Experts of a small language model: a softmax router.
Below are experts of layer 5 (counted from 0) of a mixture-of-experts language model. Rows are named router (the router's row for the expert), down (a neuron's output weights, with its number) and show model dimensions 0-255. Each number is 128 + 32 x the weight over its row's rms, rounded and kept within 0 to 255.
Before each expert's rows: a language model's description of what the expert responds to; "comes before" lists some tokens at least twice as common just after its tokens as in all text. This comes from a sample of Wikipedia text that the model never trained on. Tokens count by the router's weight.

# expert 11
Main verbs, often past participles after was, were or to, such as made, used, known, released, played, built, served.
comes before: " to", " in", " by", " on", " of", " the"
router [ 82 154 219 150 170 157 115 128 178 141 113  73 110 183  24 117 130  95 184 141 175  97  86  79 160 185 218 146 130  81 123 144 117 132 108 173 109 156 103 132  65 130 145 123 149 126  94  96 147 168 170 105 170  82 151 118  73 114 153 118 146 106 129 141 100 152 105 161 147  87 190 205 122 126  77 118  68 117 122 156  80 111 186  94 178 117 179 173 105 124 133 126 100 130 149  82  79 114 161  80 115 119 138 119 168 100 120 119 145 146 163 157 109 153 136 151 131 165 156 109 128 141 123 135  99 171 138 158 115 144 116 137  75 155 117 144  59 130 163 145  86 143 197 112 189 117 154 122 170 150 149 120 159 144 132 115 121 133 125 166 131  74 146 101 158  64 104 147 104 132 160  91 104 138  69 124 160 118 164  86 176 127 108 108 163 142 144 160 115 137 162 122 157 125 172 136 156 139  69 134 109  81 122  58 143 103  93 157 124 141 112 127 100 162 124 117 135 180  64 140 145 155  89 178 159  97 141 149 126 134 130 170 109 128 155 151  95 142 130  71 146 125 156 167  77 158 133 101 161  56 148 145 108  90 122 114]
down1 [107 174 126 111 177 119 128 114 130 118  80 121 178 116 107 160  51 112 138  79 162 130 122 102  98 150 119  88  67 126  97  96 168 144  93 151 110 143 143 127 187  92 142 119 173  86  89 100  76  86 149 149 123  92 111 132  91 151 111 139  88 125 141 180 192 137 140 130 172 116 127 160  68 126 131 138 140 139 137 121 131 144 126  88 151  75 120 194  90  94 141 108 172 149 103 178 176 135 124 103 104 108 159 103 156 135 125  74 107 146 180 118 164 175 134  92  98 109 146 122 129 134 137  95 179  89 129 125 117 144 139 121  82 116 142 126 148 163  90  84 169  98 172 158 165 125 112  98 103 118 164  82 106 144 103  74 122 121 158 162 103  47 107  98 173 173 122 155 140  92  88  71  92  89 138 100 151 127 165  93 148 144  88 116 170 155 189 120  88 131  56 137 162  45  75 149 110  80 143 158 173  99 119 134  74 129 117 216  45 138  96 128 132 128 118  69 149 181 120 149 126 122 146 128 131 100  51  46 134 113 121 113 108 121  69 135 163 134 161 149 132 106 139 161 115 163 104 145 162 106 124 149 123 108 149 205]
down2 [132 134  53 129 113  66 154 193 172 180 149  61 140 117  79  88 121 104 146  90 134 128 101 121 127 110 102 145  55 108 142 155  97  41  87 164  90 145 153 155 157 114  87 132 145  76 173 121 138 118 195 117 132  78 126 114 119  74  80  66 135 167 161 137 119  95  90 159 145 131  84 146 104 164  93 114 100 106  97 128 150 131 120  75 130 140  96  97 133 138 138 166  97 156 154 127 125  56  65 156 137 135 147 129 185 109 115 174 147 127 197 127 150 109  52 138 160 108  95 152 119 177 117 132 140 167 116 142 126 206 169 137 168 140 182 119 156  97 153 102  86 155 191 140 141 144 128  48 115  94 114 171 151 156 103 151 124 137  63  97 165 154 144 120 124 134 156 138  96 161  86 115  92  82 141  84 112 133 172 109 100 156 110 125 121 169 122 150 157 133 126 149 108 191 125  88 159 132 130 124 106 100  80 168 107  77 156 120 123 145 195 128 165 169 127 120 137 143 130 104 125 145 156 137 152 132 125 166 145 165  77 141 107 157 169 118 183 180  59 102 177 147 145 137 137 134 167 140 131 102 134 216 119  82 143 143]
down3 [147  78 152 155 164 126  99 103 197  80 142  72 121 112 140 109 172 162 128  79  71 166  87 146 121 135  97 132 198 111 121  77 121 108 154  97 114 131  79 122 140 114 117 150 138 130  74 146  97 141  87 100  59 121 133 208 115  99 136 147 149 117 150 128 125 143  88 158 141 107 203 150 136  92 127  88 141 136 165 133  79 103 102 158 143  69 123 141  93 114  97 158 147 115 159 182 132 151 127  96 112 131 115 178 131 130 151 108 138 129 169 156 134 126 173 109 134 110 170 168  91 144 112 128 109 150 146 131 130 153  86 188 130  61  66  93 116  96 121 180 156 135  87 132 157 114 131  88 121 149 103 149 174 221 141 113 128  85 129 141 118 129 176  77 149 115 153  90 175 191  82 116 143 101 142 110 156 118 106 169 155 110 159 104  96 176 162  61 164 158 128 114 107  86 117 115 120 111 129 180 129 138 121 118 162 141 150 110 152 144  68 161 153  79 154 138 116 114 105 162 120 126  95  94  56 150 124 131 127 149 105 153 108  47 146 167  94  49 137 196 141  98 105 172 137  66 170 143 142  79  87 103 179  65 136  61]

# expert 5
Proper nouns for countries, states, cities, institutions and given names, such as States, London, Carolina, Australia, John, George.
comes before: ",", "\n", " and", "'s", ".", " ("
router [ 93 144 134 162 169 138 161 159 146  88 126  85 134 168 141  81 135 115 158 117 154 103 117 119 207 149 173 110 119 107 159 168  91 106 163 165 102 163  78 100 136 152 178 153 152 126  95 155 155 134 169  98 155 119 189 144  98 121 117 126 183 142 194 198 104  91 151  84 141  62 165 144 116 133 128 179  97 146  90 141 137 128 174 143 144 161 141 130 148 118  99 150  79 181 169  78  94 117 156  69 112 118 131  95 168 136 178 100 139 156 184 134  69 131 144 155 174 148 126 142 133 116 140 164 101 141 134  92 117 124 220  95 128 139 111 146  99 166 140 157 114 163 156 127 162  86 143  94 166 152 137 107 188 163 143 116 192 131 137 168 149 125 130 110 148 161 134 123 158 129 181 103 150 125  99 126 138  95 131 107 176 178  73 123 151  94 147 119  79 182 218  96 106 140 152 124 166 126  93 167 181 117  72  74 121  98 102 121 109  66 179 104 134 153 129 171 171 152 118 112 107 135 134 127 106  88 165 128  68 146 103 174 149 115 120 113  55  90 102 119 187 160 133 116 131 141  81 107 171 123 190 126 129 102 104  44]
down0 [ 91  95 204 169 194 150  77 101 130 133 120 100  68 140  80 127 140 127 148 153 116 147 172 135 146  89  99  97 129 137  79 166 140 174 149  87 168 163 100  86 161 107 107 137 115 143 115 120 182  96 146 117 150 145 156 136  68 147 107 127 123 102  88 166  96 128  97 131  84 123  90 170 131 139  78 104 152 140 101 165 140  88 209 113 188 117 184 108 116 133 129 125 154 134 118 153 155 124 117 149  70  72  32 113 151 140 166 118 165 129 134 163 161 120  96  97 129 129 190 195 112 124 103  82 131 208 118 105 132 123  89 129 132 122 116  75 113 117 138 126 140 123 199 159 159  59  91 149 208 184  81 123  85 173 142 129 142 115 148 132 146 175 177 130 151 106 120 120 170 119 206 109 114  96 124 161 152 127 152 147  66  64 138 119 168 106  87 148 123 152  98 115  56  79 190 116 111 132 125 172 125 139 113 139 135 129 145 158 101 166 127 121 152  91 163 162 135 161 115  77 112 110 162  84 171 132 166 128  55 128 149 161 130 143 170 114  69 167 130 147 126 114  93 135  92 150  73  99 122 122 122 128 103 172 120 151]
down1 [ 90 116 140 131 129 113 153 101 156  90 140 186 136 127 137 144 166 152 140 150 116  67 183  87 154 160 162 139 190 149 123 146 191 167 119 175 159 112 164 136 114 133  77  84 148 112 129 154  83 130 116 117 121  98 171 104 160  96 101 140  91  74 137 161 110 119 120 120 113 108 137 159 110  56 110 142 140 151 162 173 136 167 139 115 112 141 104 118 133 115  54 146 141 137  87 107 160 132 118 178 130 124 111 118  17 131 156 160 116 206 124 151 157 163 166 195  95  71 125 114 133  79 124 144 172 146  74 154 161 110 124  87 140 163 127 160 126  96 105  91 137  90 171 161 106 134 170 137 163 134 175 173 130 108 146 116 131 141 131  97 144 155 142 128 177 181 121 133  99 108 134 114 119 105 167 168 149 136 119 123 186 160 119  94 102 214  80 158  94 109 141 106  92 122  81  69  87 117 130  46  94 179  97 149 139 151  81 108 118  89 129 149 223 154 152 119 132 124 137  71  89  54 143 161 148 148 123 112  70  86 148  94 180 129 102  76 115 114  96 148  88 137 148 128 146 132 182 181 156 154 135 124 106  64 101 157]
down2 [137  72 125 104 127 131 107 118 110  59 125 166  57 192 118 159 132  91  99 174 119  90 156 131 101 106 100 108 131 170 146  91  97 110 123  53 133 112 117 124 192 166 105 168  93 155  87  86 149 154  80 123 152 117 117 109 179 138  49 106 103  95  65 147 145 122 129 166 129 106 233  87 120 134  53 151 155  90 135  93 144 164 140 101  92 177 164  86 179 108 147 115 162 125 136  71 106 130  76 128  93 133  95 119 124 146 107  47 106 135 125 164 127  98  60 172 167 142 114 126 120 166  99  82 144  93 134 114 150 165 147 145  66 137 145  52  50 135 125 135 140  90 151 131 117 122 174 103 176  92 140 125 103 128 138 139 135 154 165 112 114 133 165 128 120 184 146 124 113 102 145 127 128 111 137 109 130  86 125 110  92 115  74 120 117 142 135 146 133 190 134 133 148 152 136 168 117 143 128 122 164 112 106 185 152  77 133 140  84 102 183 165 137  90 144 150 113 146 165 100 156 104 148 130 125  98 111  83  98 109 102 183 139 142  74 159 147 124 164 138 144 127 173 185 146 111 173 134 121 132  51 141  45  79  66 145]

# expert 9
Later digits inside years and long numbers, especially birth dates and ranges, such as 8 in 1984 or 7 in 1783.
comes before: "0", "1", "6", "2", "8", "7"
router [ 99 142 138 161 156 133 142 150 177 113 113 125 124 134  41  36  90 119 146  92 140 134 118 129 153 129 158 169 127 134 193 151 127  67  86 174 156 146 124 147 110 112 128 152 185 154 111 163 157 154 109 175 142 115 153 112 135 118 189 141 187  94  62 145 162  72 108 100 105  83 168 179  45 121 119 191  57 205  77 131 147 143 161 105 123 149 163  79 129 109  82 187 110 125 126  87 144 121 165 124 107  84 105  87 161 100 148 109 194 151 168  70 113 111 148 123 117 136  94 151  94 142 116 168  35 144 134 127 124 167 163  94 154 121 161 101  86 171 159 143 100 158 173 112 156 104 116 142 137 147 127 118 140 132 125 107 181 122 134 155 148 151 123 111 118 158 193 185 168 137  99 124 148 115  85 102 113 138  84 123 146 158  65 144 160 124  98 148  88 173 131  94  92 146 109 141 146 155 109 145 138 117  84 107 118  93 115 151 127 106 175 100 171  72 160  94 130 153 141 142 137 127 145 162 131 109 144  95 130 136  75 168 143  96 131 109 133  99 112 139 167 153 105 168 142 170 134  89 180  47  99  73 115  96  62 104]
down1 [164 119  84 201 163 176 135 156  74 139 143 109 128 122 144  85 154 164 112 126 153 173 166 136 174 153  66 142 140 121 156 172 137 122 174  94 116  82 203  77 118 120 134 174 144 126 122 174 125 112 131 153 153 132 171 100  94 120 164 107 207 128 152 106 109 128 101 128  96 180 135 122 169 175 129 131 146 198 135 105 108 116 185 156 165  78 145 108 168 119 117 129 162 142 142 181 181 125 118 133 154 147 140 114 163 142 115 142  73 145  79  93 141  92 175 128 142 155 156 172 116 126 130 171 178  81 115 145 134 179 123 113 159 140  82  78 138 181 106 128 147  81  99 142 107 156 117  68 199 101 137 131 130 151 132 150 108 131 131 164 153 137 133 179 195 148 176  73  76 110 174 107 151 119 120 175 115  76 182 161 249 167 158 123 124  89 100 149 152  98 105 144 102 162  99 148 115 152 103 107  80 140 107  89 163 113 151  60 199 138 101 147 124  96 122 141 144 116  92 118 112 146 111 129 129 131 121 163 122 197 163 121 130 146  40  81 136 133 111 121 102 124 158 107  62 163  99 133 139 185 129 122 115  98 115 125]
down2 [120 121 130  95  95 153 106 139 117 175 119 133 134 188 111 112 229 129  97 111 125 125 174 116 125 129 109 149  74 113 161 174 167 152 130 163 131 128 148  98 149 133 104 178 104 156  72 152 127 154 121 130 130 186 121 103  99 146 202  94 133 119 160 165 140 176 114 111 129 111 111 159 149  63  96 131 100 108 131 133 129 116 143  79 117 168 113 159  65  97 193 110 121  68 168 150 164 138 139 106  99  71 124 120 103 115 154 100 105 129 106 121 120 152  94 156 102  84 176 120 175 102 103 113 156  69  77 171  95  87 151 112 126  71 162 122 141 168  43 172  93  98 154  95 112 158  42 109 117 108 139 130 145  95 101 147  83  54 166 110 139 101 107  86 109 143 105 160 143 158 165 149 134 146 202 160 156 134 103 156 157 103 154 228  86  88 151  98 163  91 110 113 141 143 125 137 214 123 141 120  80 171 163  82 160 111  66  93 185 131 165 142 161 130 202 119 126 102  87  98 141 120 130 145 156 120 131  84 155 175 151 125 103 135 113 194 130 153 118 156  90 158 129 124 128 138 125 128  91 138 186 127 153 121 159 138]
down3 [150 208 142 144  62 105 144 132 132  97  82  91  96 110 148 100 121 113 187 158  96 132 125  64  97 138  68 160 145 113 120  95 191 124 152 156 117 104 173  51 126 119 185 140  99  98 129 173 127 160 105  94 130 141 128  74 188 138 192 108 161  89  76  82  84 136 119 132 166 149  84 142 136  23 116 116 150  96 162 179 130 126 122 132 121 137 179 161 139 130  47 138 200 156 107 151 162 101  76 105 125 133 141 113 131 152 148 106 184 121 118 114 150 134  97  63 204 152 153 133 180 146 156  67 107 135 159 105 135 108 133 134 128 196 105  82 105 111 137 168 140 131 101 131 119 125  97 138  51  93 124 159  85 153 143 121 203 117 103  90 204 155 159 114 147  98  90 107  98 131 117 154 153 106 135 129 125 123 124 193 160 161  87 127  93 138  70 105 137  99 100 148  85 124 109 109  99 116  84 156 111 124 148 123 100 121 174 148 104 130 155 112 131 123  78 151 116 148  49 135 144 145  93 130 145 111  83  83 129 166 109 143 120 147 160 159  51  88 146 106 113 135 133 185 109 161 109 133 123 114 107 155 160 117 157 144]

# expert 8
Sentence-final periods, line breaks, table row endings, closing parentheses and section heading markers such as ==, ending a line or sentence.
comes before: "-", "|", "==", "The", "===", " The"
router [103 174 120  81 130 116 187 177 182 173 116 143 160 141 100 105  84  83 118 136 118 139 108 137 183 121 128 139  76 134 124 183 141 146 122 136 160 124 102  79 103 183 137 137 205 114  54 142 160 133 143 111 189 143 154 105 117 137  98 121 114 160 146 211 120  48  77 108 146 130 183 135 109 104 111 166  99 163 121 155 139  86 131 123 176 179 193 154 144 133 113 115 140 158 154 110 187 186 158 117 141 166 120 137 129  91 102 105 156 167 155 164 110 165 170 131 185 156  58 144 107 172 157 132  95 153 158  81 116 191 178 159  98 129 193 117 105 147 169 124 115 106 118 135 126 130 139  75 215 113 117 108 149 136 126  97 167 127 139  90 112 151 124 126 172 104 105 122 166 160 177  76 157 137  62 130 113 138 137 124 183 146 164 182 174 102 131 153 136 190 161 160  78 128 112 125 125 163 134 137 130  93 119 115  95  62 145 170 112 110 119 108 114 123 124  95 141 131 102 166  93  72 179 148 127 167 157 160  83 164 160 164 143 112 117 179  97 108  78 122 181 141 125 135  85 188 156 121 148 125 132 106 139 151  60 122]
down1 [185 157 130 152  98 157 164 154 124 115 139  92 138  66  95 108  95  78 110  92 114 183 138 139 104 150 141 165 107 134  96 171 151 104 144 140 147 163 107 104 120  75 157  96  89 148 119 112 124 110  78 146 154  88  52 177 132 131 144 150 138 128 126 130  86 140 110 104 116 149 152 206 115 137 141 111 132  89  98 136 112  98 146  77 135 180 108 160 133  87 131 191 123  99 119 120 117 125  65 173 169 158 156 152 140 148 160 141 120 143 171 144 116 145 140  99 137 180 145 136 127 144 135 180 120 111 165 146 114 179 171 150  69  99 142 152  41 135 222 141 151  32 111 119 132  89 128 165 120 205  45  90 201 188 169 123 133 154 103 147 130  96 149 172 135 160 130 101 139 182 132 136 131 106  93 167 122 164 119  93 129 110 106  93 132 159  99  84 102 127 132 119 128 116 140 114 118 136 178 135 120 140 119 117 120 124 112 110 118  46 156  99  94 176 141 125 118 182 116 185 127 147 164 122  98  93 129 118 109 188  85 132 160 140  81 156  81  36 163  52 123  81 169 103 100 151 151 139 133 128  96 119  86 148 141 183]
down2 [140 143 134  98 113 192 137 164 180 156 199 124 180  68 233 153 100 136 127 133 157  95 171 150 111 130 155 201 118 170 176 139  98  91 105 157  92 116  87  88 137 171  87  96 148 141 123  90 135 124  94 120 117 102 135 143 162 134 137  68 127 156  95 130 146 134 146 157 157 147  68 164 123 152 104 128 114 127 113 183  92 166  90  58 139  98  87 126 121  71 193 137 136 138 115 107 107 154 130  78 178  97 134 102 167 134  87 109 140 143 105 110  46 148  79  86 135 109 121  93 120 131 111 184  65 102 131 111 110 120 120 116 135 128 109 123 123 153 144 124 159 102 148 154 128 186 157  88 107 123 120 175 127  91 110 110 150 162 117 127 153 103  75 119  78  77 114 134 182 167  97 140 126 187 130 186 134 151 100 124  64 175  98 103 149 171 116 111 130  76 124 147 168 136 100 100 214  93  77 132 128 146  76  66 126 169  88 132 160 128 130 151  90 129 147 112 147 154 145 125 114 158 124  90 152  57 188 144 134 126 124 136 179  64  83 134 179 139 165  73 141 114 193 170 132 136 121 109 141 150 133 118 110  80 109 106]
down3 [117 154 207  39 117 153 106 134  93 150 157 156 108 140 134  97 101  70 144 113 108  74  55 121 124 177 157  95 113 173 167 137 132 139 148 137  90  69 147  33 161  87 166 177  86 110 122 133 166 140 129 181 119 130 153 115 101 136 156 154 110  82 156 115 158 136 100 170 145 168 156 113  90 105 142 136 130 122 135  72 113 150 129 124 110  97 158 147 134 119 185 135 165 138 172  84 123 147 122 159 110  85 116 173 138 105  70 125 130 120  96 106  94 120 144 202 132 169 140 172 121 141 165 118  77 107 160 159 169  59 120 108 121 141 109 136 149  54 174  97 162 134  98 111 194  77  93 133 158 142  92  71 173 119  92 112 103  89 139 138 113  86 165 113  88 116  71  98 123  93 102  89 149 174 207 122 107 110 164 138 144 164 121 152 154  95 130 138 122 147  97  96 152 173  86 128 111 142 116 148  97 146 131 118 105 107 183 158  72 113  65 135 120 150 103  97 118 113 131 118 108 128 124 108 104 203 141  96 109 148 168 138 156 130  61 145 189 123 214 103 115 131 143 182 137 175 117 145 145 122  93 172 125 180 168 139]

# expert 6
Colons after infobox field labels, table pipes, list hyphens, semicolons and coordinate symbols, such as Contractor:, | and °.
comes before: " ", " \"", " The", " —", " A", " UTC"
router [ 77  96 143 150 123 147 126 142 138 160 186  50 168 114 105  88  81  81 211 147  95 125  73 127 141 117 104 172 140 123 177 130 103 135 125 122 128 118 103 123 122 123 165 164 103 109  64 138 133  96 169 116 182 161 131 181 131 125 103  69 195  87 121 182 137  74 146 122 157 104 142 179 104 164 104 190 133 118 169 165 103 134 162 118 153 165 140 129 107  70 131 107 117 124 135 143 192 115 123 106 102 108 146 131 166 101 119 147 130 114 142  63 119 138 114 145 141 123 118 132  86 149 127 160  82  93  60 117 131 122 129  70  61 149 116 148 119 103 181 133 111 131 129 143 159 115 199 105 112 120 138  34 200 158 110 124 190 127 182 149 105 112  98 143 184 106 114 162 145 134 114  49  93 127 113 139 187 137 135  72 143 148 129 134 158 151 142 163 129 212 182 147  77 178 169 177 144 132 134 164 152 123 106 128 112  41 142 135 159 137 185 133 146 166 101 113 103  93 127 168 122 185 139 160 118 140 168 127 147 147 125 126 108 132 118 114 134 118  79 138 145 113 132 169  74 168  53 116 177 157 154 145 150 120 115 101]
down0 [100 147  70 148 127 119 118 123 130 206 100 165  95  94 131 132  60 147 152 142  88 157  81 147 176 111 117 170 114  94 134 134  86 113 152 122 158 103 154 125  87 166 140 126  92 127 103 110 148 179 174 107  64 121 138 123 158 124 172 184 160  97 140 119 157 156  78 105 110 111 160 182  73 170 141 145 145  74  87  60 111 177 140 151  98 163  95 117 112 113 105  98 112 124 109 146 105 100  82 156 172 170  72 127 152  96  87 125 138 147 136 136  82 112 144 150 129 132  88  39  92 126 206 158 117  99 145  75 117 125 176 138 171  87  80 189 146 139 139 111  89 105 145  98 138 104 188 177 119 154 140 116 138  71 178 139 152 175  78 176 201 147 167 125 135  73 154 127 177 133 183 200 126 117 144 121 131 153 112 176 160 122 126 209 145 104  96  98 116  91  88 139 158  49 157 143 148  71 140 119 140 144 150 124 156 176 106 109 140 130 118 120 106 112 118 119 102 133 123 121 121 107 167 176 155 112  99  96 123 124 121 172  95 169 123 113  59  76 128 145 173 140 139 146 131 136 159 163 122 138 142  94  82 187 156 108]
down1 [156 110 189 179 136 132 148 160 149 137  47  72  93 103 121 148 135 108 153 133 115 185 137 137 112  59 176  22 162 116  96 169 169  57 115 137 186 147  84 109 128 124 118 159  83  84 137 146 122 144  66 124 113 176 111 132 141 142 128 148 134 115 153 147  83 166 153 173 122 144  95 123 143 106  94 124 108 140 144 121  84  97 115 125 181 172 113 149 132 135 101 105 180 144  76 138  78 121 155 157 147  92 129  97  76 102 185 113 118 103 134  55 111 118 130 144 126 109 132 107 133 124  86 131  74 171  68 105 127 102 172 110 145 138 106  96 132 131  96 158 162 164  89 119  92 192 112 119 121 182 136 108 152 149  83 103  48 131 106 142 200  96 127 120 152 134 114 135 138 171 116 128 155 166 102 110 182 156  52 121  93 163 123 162 151 128 109 115 125 132  85 152 142  79 134 148  92 111 130 157 120 117 144 117 162 144 116 123 133 124 156 158 116  81 128 105 105  77 175 144 189  82 143 131 125 188 110  94 155 101 128 117  90  88  80 102 168 127  88 209 195  69 107 137 139 180 101 131 120 217 137  93 117 149 135 156]
down2 [ 83  82 113 131 146  88  70  87 119 141 168  89 120 164 139 167 139 155  74 171 139 174 113  85 118 120 142 141 126 118  80 154 128 140 150  99  46 136 115  77  91 163 132 108 144 102 128 131 154  79  24  53 113 134 132 100  91 151 102  64 135 121 137 169 115 158 161 157 122 121 161 130  94 143 119  90 137 111 159 163 112 126 120 146  88 115  94 163 181 101 118 171 117 158 171 108 129 144 163 158 160  67 126 108 174 134 204 118 139 119 153 141 111 114 110  83  94 123 153  99 140 139  96 124 133  87 149  94 141 122 165 161  99 139  97 193 154 140  99 141 137 128 164 139 144 151  87 115  94 163 106  86 161 148  98  41 157 107 158 128 132  89  92 121 149 154 127 147 118 165 131  67  31  92 108 148 167 124  75 178 112 108 112  98 123 118 112 122 135 109 117 142 123 134 128  86 117 169  38 133 131 139 116  77 154 142 178 119 173 155  81 116 103 129 121 122  78  93 145  64 173 102 175  98 120  99  97 137 137 162  98 139 106 172 167  97 121 149 118 148 130 153 160 200 144 107  90  79 141 199 133  79 151 128  44 133]

# expert 4
First digit of numbers in tables, scores, votes and dates, such as 1 in 1911 or 2 in 22.61, plus number words like four.
comes before: "0", "9", " |", "8", "5", "–"
router [111  93 166 118 165 117 123 127 151 104 104 134 112 103  73  86 124 136 215 104 128 125  99 166 126 103 171 115 107 156 146 156 131  76 104 157 144 159 114 140 141 158 184 180 133 125 151 133 120 147 167 136 160 116 139 175  92  78 143 163 152 150  78 143 111 138  52 126 162  37 202 156 101 148 116 139  97 171  95 168 115 107 130  93 160 140 174 126 160 158  15 147  97 160 111 131 191 167 126  65 102  81  96  61 140 140 125 112 134 131 145 118 117 100 127 105 196 136 122 150  62 136 148 168 109 116 151 146 127 120 141 133 101 138 152 103  92  78  98 143 117 106 112  83 126 149 131  90 138 151  72 136 158 186 116 102 197 110 162 154 125 124 144  80 129 173 139 146 187 124 151 107 155 159 113 117 122 139 113 116 223 138  83 160 163  84 124 138 120 223 153  99 106 137 159 130 143 166 102 156 109 138  92  77 139  77 105 176 138 113 113  81 155 112 177  85 182 181 132 131 135 110 149  86  98 105 149 144 135 146 149 133 130 115 151 139 165 146 134 137 163 106 111 128 153 167 100  66 182 100 132  93  73  88  87 123]
down1 [152  72  75 129  83 187 134 105 168 176 111 166 114  95 135 137 141 101 186 140 134 150 193  89  99  83 125 101 158 114 149  61 179 226 113 158 146 118 105  84 148  72  98 129 127 172 123  45 167 113 136  75 136 156 156 122 130 131 155 159 117  66 162 144 162  92 151 167 108 135 111 146 128 103 150 164 154 125 142  99 118 112 195 128 102 170 129  90 120  71 136 154 169 102 141 148 201 115 153 162  93 151 136 123 124 121 167 156 131 157 127 132 152 145 106 128 125 112 104 143 129 109 144 120 170 108 106 129 128 125 157  87 108 146  98 183  93 144 165 172 120 157 134 194 134 117 128 154  78 129 142 171 157  88 148 118 116  96 125 160 140 151 154 117  87 148 126 184 107  89  92 183 172 139 107  89 149 147 115 150  88 183 119 154  95 166  63 119 123  65 146 133 144  92 172 147 113 122 145 129 115  67 120  65 164 117  63 202 130 113 183 141 100 112 158 128 106  91 123 143 127 157 175 155 130 107 137 128 120 159 155 118 171 106  97  60  67  97 159 123 167 141 131 102 129  92 115 147 139  19  95  91 129  74 143  99]
down2 [115  86 141 122 121 103 187 108 140 148 133 131 168 129 193  98 109 189 151 123  90 150 117 127 141 127 129 150 112 139 123 119 176 104 126 143 140  77 121 109 149 110 106  96 131 125  87 117 161  69 139 128 139 164 113  94 134  67 152 122 141 119 122 133 142 165 140 119 106 145 167  90 151 130 157 214  90 177 143 137 123 137  97 188 163 133 119 144 139 161 133 136 176 127 157 167 151  94 161 147 108 113 150 157 165 115  84 151 171 176 161 115 139  99 176  95 160 136 124 120 138 199 169 165 184 126 102  86 126  93 180 143 177 149 147  93 153  77 103  94 132 187  87  96 114  50 179 109 134  98 124 100  96 140  83 145 143 147  85  99 161  65 155 110  88 162  97 156  99 160 143 110 116 161  94 100 130 103 106 150 143 171 129 147 126 107 108 144 150 137  99 140  81 132 219 116 110 144  81  64 178 173 135 141  48  93 119  96 136 170 102  84 124  97 118 106 132 121 116 148 103  82 126 142 154 135 101 145 172  98 118  77 114 140 138  53 210 150  40 102 150 119 114 152 163  55  83 192  79 167  88 125 118  91 121 172]
down3 [105 133 112 124  94 160 146  86 112 183  97 164 154 133 166 164  72 143 146  71 193 108 173 150 137 134 123 110 174 156 155 162 108 105 114  77 164 135 111 133 167 130 127 127 148 114 159 161 152 114 120 127 120  99 155 112 123 113 162  86 146 164 168  93 127 114 185 199 103  68  73 138 105  86 145 158 127 146 164  66 126 136 143 110 135 137 189 116 142 123  96 136 178 107 184 170 138 127 157 164 156 131 110 140 163 149 108  89 135 159  95 163 132 107 139 128 135 148 158 149  80 107 136 170 137 137 213 172 104 128 124 103 150 164 128 150  89 148 132 123 161 109 121 145 152  84  97 115 100  37  89  71 133 147 139 127  50 126 108 140 138  70 124 141  50 146  88 133  87 162 113  69 149  87 117 101 126  72 130 117 106  97 153 119 132 181 130 121 116  83  86 129  81 188 162 160 145 124 109  99  76 178 125  89 157 177 188  81 139 106 128 107 116 129 131 121 205 108  95 118 163 103 179 126 115  98 104 103  68 133 143 140 201 149 160 178 178  87 107  82  75 159 133 157  53 109 107 112 185 128 120  97 166 148 117 128]